Below are experts of layer 4 (counted from 0) of a mixture-of-experts language model. Rows are named gate (a neuron's input weights, with its number), up (a neuron's input weights, with its number) and show model dimensions 64-127. Each number is 200 + 30 x the weight over its row's rms, rounded and kept within 0 to 999.
Before each expert's rows: a language model's description of what the expert responds to. This comes from a sample of Wikipedia text that the model never trained on.

# expert 2
Capitalized word pieces beginning proper names of places, works and organizations, often after of/in/at, e.g. North Att-leborough, West Streets, River, Park.
gate0,184,155,189,132,194,210,177,206,208,194,154,214,179,160,233,202,149,177,184,192,197,150,212,215,218,202,180,193,182,208,170,212,268,237,239,190,209,182,211,198,178,195,195,191,184,254,247,214,208,208,155,247,161,309,165,179,156,224,214,169,227,204,218,225
up0,201,194,201,195,180,244,181,245,223,211,216,158,212,237,220,185,221,148,191,200,219,244,143,229,217,204,212,271,176,160,223,215,132,228,207,229,170,209,265,186,163,169,141,170,209,235,156,227,211,259,160,246,179,185,200,206,219,223,246,191,156,188,197,165

# expert 11
Pieces of personal names, mostly first names and surname fragments, such as William, James, Mlad-en-ov, Nicol-as.
gate0,156,208,239,212,197,225,230,184,141,221,206,239,170,233,205,192,223,222,197,214,223,215,193,219,196,145,232,213,190,198,186,227,230,179,244,206,208,196,129,202,218,202,197,135,218,194,210,140,257,229,228,226,190,171,190,213,174,247,210,242,221,173,228,243
up0,212,156,198,171,177,194,226,166,235,214,269,136,234,258,158,236,248,181,222,199,184,230,161,226,240,158,182,229,228,202,225,169,162,233,154,203,187,225,239,166,179,186,190,153,258,177,203,217,148,233,161,151,200,190,208,210,188,196,189,188,216,215,239,207

# expert 4
Tokens that close a sentence, field, heading or table cell, such as final periods, closing parentheses, pipes, and place names ending lines like Canada, U.S.
gate0,183,208,170,210,179,197,220,209,224,154,181,212,259,200,181,197,165,198,218,235,142,190,203,185,170,221,204,134,162,187,199,169,235,251,149,151,208,191,198,318,176,201,215,181,199,306,237,206,219,187,241,199,171,209,244,159,177,219,213,198,223,227,201,200
up0,213,188,245,223,182,240,168,211,167,186,247,205,214,131,254,232,201,209,218,162,271,188,126,166,217,205,155,208,300,209,203,220,159,187,242,205,155,200,221,147,190,233,184,267,204,148,135,215,184,210,191,224,234,164,152,189,218,236,250,195,212,160,205,196

# expert 3
Determiners and possessive pronouns in running prose and the word right after them, such as their, her, his, the screenplay, unique abilities.
gate0,129,180,192,198,220,184,212,251,141,227,194,225,182,201,255,179,220,151,227,223,175,217,180,210,174,224,215,242,221,181,198,245,184,226,248,201,206,237,222,203,223,211,195,170,227,197,226,175,194,188,175,161,143,159,235,198,250,162,225,133,205,185,126,200
up0,207,242,193,245,192,169,150,226,240,207,241,202,184,257,227,209,236,171,249,192,218,202,191,184,212,148,196,210,243,151,184,233,239,220,217,205,210,235,130,213,218,162,236,179,142,212,176,208,199,172,165,224,152,244,144,232,199,204,211,257,266,184,195,156

# expert 10
Topic nouns following the or a possessive, often in media, politics and organizations, e.g. album, season, episode, office, general election.
gate0,206,155,196,151,263,218,235,212,210,202,154,170,193,197,250,196,210,162,211,214,179,152,276,165,165,183,225,190,203,202,236,208,194,261,222,297,178,216,162,182,249,227,192,231,154,169,211,219,206,210,182,221,170,210,211,221,190,167,199,152,199,174,160,191
up0,241,251,176,257,141,205,204,275,182,234,195,235,216,211,144,252,234,207,169,197,208,220,217,150,209,204,207,203,213,212,232,192,220,138,210,192,211,187,234,219,253,202,223,228,162,186,272,216,198,188,226,158,170,210,180,240,217,211,194,205,190,181,245,234

# expert 0
Single letters and short fragments inside rare or foreign words and names, often after hyphens, e.g. Ceram-by-cidae, Wit-w-atersrand, now-de-funct.
gate0,227,194,163,181,184,202,212,192,221,255,100,231,202,228,215,162,245,241,198,190,205,187,243,176,234,226,203,195,126,208,236,195,183,283,205,187,198,164,218,179,197,258,180,223,172,200,187,212,233,206,237,178,212,211,198,192,240,161,195,231,190,205,229,209
up0,164,175,192,177,227,255,206,229,178,195,252,172,212,180,199,259,183,215,172,176,191,226,189,197,176,192,228,202,228,197,186,208,199,178,198,220,165,248,166,218,169,165,216,179,253,224,228,188,177,205,213,164,229,223,188,206,244,214,189,161,231,146,217,185

# expert 12
Byte pieces of Tamil, Japanese, Chinese, Thai scripts, LaTeX symbols like \ _{ }, IPA marks, and parenthesized country codes.
gate0,205,173,201,179,197,186,207,194,217,254,171,202,233,195,233,220,241,193,222,213,182,211,189,214,204,147,205,171,197,180,195,214,215,226,192,174,206,161,212,184,143,165,209,232,239,221,224,198,212,234,198,198,149,215,161,190,228,203,217,238,265,144,166,190
up0,188,162,184,174,165,161,166,235,176,174,210,210,191,221,133,175,197,180,151,181,185,216,250,193,221,199,225,186,173,192,209,240,176,181,167,216,174,217,179,248,175,176,216,188,164,226,180,174,184,199,224,193,234,164,193,163,201,169,162,204,213,193,221,218

# expert 5
Digits that continue years, dates and codes after a leading 1 or 2, such as 1'967', 2'013', 89'143'.
gate0,179,219,193,185,204,206,178,208,185,202,169,157,254,180,192,223,162,220,212,228,170,196,224,187,209,188,216,196,223,214,164,253,186,169,222,211,201,179,219,144,243,196,183,193,181,181,196,168,220,192,189,230,196,236,178,197,223,181,233,168,251,216,192,166
up0,182,211,199,231,140,165,217,227,202,173,152,152,265,230,214,267,186,208,230,207,191,212,179,189,196,165,233,158,232,234,218,202,221,166,217,196,225,199,228,177,244,251,181,143,219,95,207,189,224,217,198,244,148,228,174,171,185,211,183,200,173,204,210,174

# expert 9
Paragraph breaks, == heading markers and the first word or letter of a new line or section, such as The, In, ==See also==.
gate0,195,240,235,189,174,147,177,165,185,202,195,202,220,157,172,137,208,189,189,208,188,259,210,189,198,202,181,211,215,148,185,220,157,212,228,144,199,184,192,206,243,198,165,128,184,232,175,233,213,234,208,233,246,187,199,168,198,187,146,190,248,186,151,215
up0,238,191,176,187,202,227,193,219,204,190,196,207,222,192,226,206,230,217,252,164,201,177,173,207,208,204,228,220,199,206,235,164,185,172,226,209,230,181,210,200,193,229,222,211,174,128,192,195,177,169,192,191,142,161,179,217,206,239,213,246,201,191,232,178

# expert 7
Verbs, auxiliaries and participle endings in prose predicates, such as was, is, has been, spent, att-ested, is a.
gate0,171,217,224,182,267,194,235,231,245,197,168,197,195,214,164,168,166,174,232,202,214,263,183,246,244,185,320,203,196,179,194,269,167,189,211,203,156,240,205,315,192,202,179,174,146,163,193,212,245,175,146,193,184,204,222,224,216,209,218,190,247,179,201,137
up0,231,200,181,149,214,167,195,133,157,216,200,203,201,217,221,211,200,250,167,250,230,221,200,214,219,228,175,184,185,189,234,240,218,216,190,158,231,208,195,151,180,221,228,153,228,227,223,259,220,147,236,205,202,201,200,191,193,277,237,198,168,145,184,185

# expert 8
Infobox and list field labels with their colons and separators, e.g. Born:, Coordinates:, Call sign, Mode:, plus coordinate ′E / ′ pieces.
gate0,244,214,236,213,204,178,180,213,167,205,218,176,202,264,206,223,193,204,195,175,171,185,214,181,199,224,231,209,169,232,197,194,229,193,203,227,153,210,189,187,215,160,160,234,210,199,180,212,191,204,203,182,161,192,231,198,259,208,193,217,121,212,192,200
up0,185,212,146,227,174,170,209,184,197,173,152,137,191,187,179,206,226,194,142,201,170,253,220,203,192,194,207,214,163,208,222,218,179,201,241,178,235,226,248,205,186,200,176,232,209,135,191,174,214,213,230,212,194,207,189,199,206,181,213,177,168,242,234,206

# expert 15
Prepositions and commas joining phrases in prose, especially of, of the, in the, from, and commas after places and dates.
gate0,223,211,200,181,226,198,258,199,200,235,201,184,162,149,227,174,170,199,227,200,197,216,195,141,189,209,164,157,179,186,210,162,203,187,247,202,203,213,191,220,263,178,171,240,172,195,228,184,209,212,247,184,265,172,116,179,232,178,102,256,139,172,190,222
up0,197,250,207,200,178,196,246,216,244,208,192,174,176,179,215,179,222,172,183,156,197,188,180,213,176,277,153,185,208,224,230,185,207,196,251,180,133,229,162,273,224,244,157,233,242,209,225,199,193,240,196,200,202,233,127,232,217,128,193,247,210,136,149,202

# expert 14
Commas, and, that, which, was and the following word starting a clause, e.g. which, as a; and it was; that plays.
gate0,182,165,226,244,208,248,185,237,122,159,192,147,224,189,177,201,181,207,189,188,225,207,250,158,152,152,177,169,156,245,266,194,185,193,213,186,227,201,195,252,156,235,237,140,175,213,175,170,142,198,172,196,220,211,266,184,211,234,112,148,234,237,246,183
up0,202,194,187,243,190,228,212,171,185,224,202,144,194,236,179,127,197,213,220,249,185,221,191,130,257,214,237,176,179,191,209,171,173,155,191,220,216,276,210,246,182,172,239,151,199,218,143,158,178,153,183,206,204,220,214,198,173,175,154,208,206,226,173,193

# expert 13
Middle and end pieces of long Latinate words, such as -ical, -ist, -ational, indiscr-imin-ately, suprem-ac-ist.
gate0,175,205,182,207,239,200,179,217,165,183,197,237,177,160,186,160,191,194,188,237,231,216,219,141,175,193,235,155,241,210,248,223,202,139,235,167,177,204,198,246,170,192,191,204,171,200,165,246,221,203,149,229,210,204,217,160,147,213,191,202,214,186,146,170
up0,196,193,192,206,293,222,162,167,162,200,206,183,207,222,206,210,164,187,188,202,201,227,204,209,158,167,178,191,234,195,217,172,160,174,225,199,191,187,198,224,193,242,220,145,148,237,210,253,220,187,128,241,178,179,141,208,207,172,172,199,207,205,193,208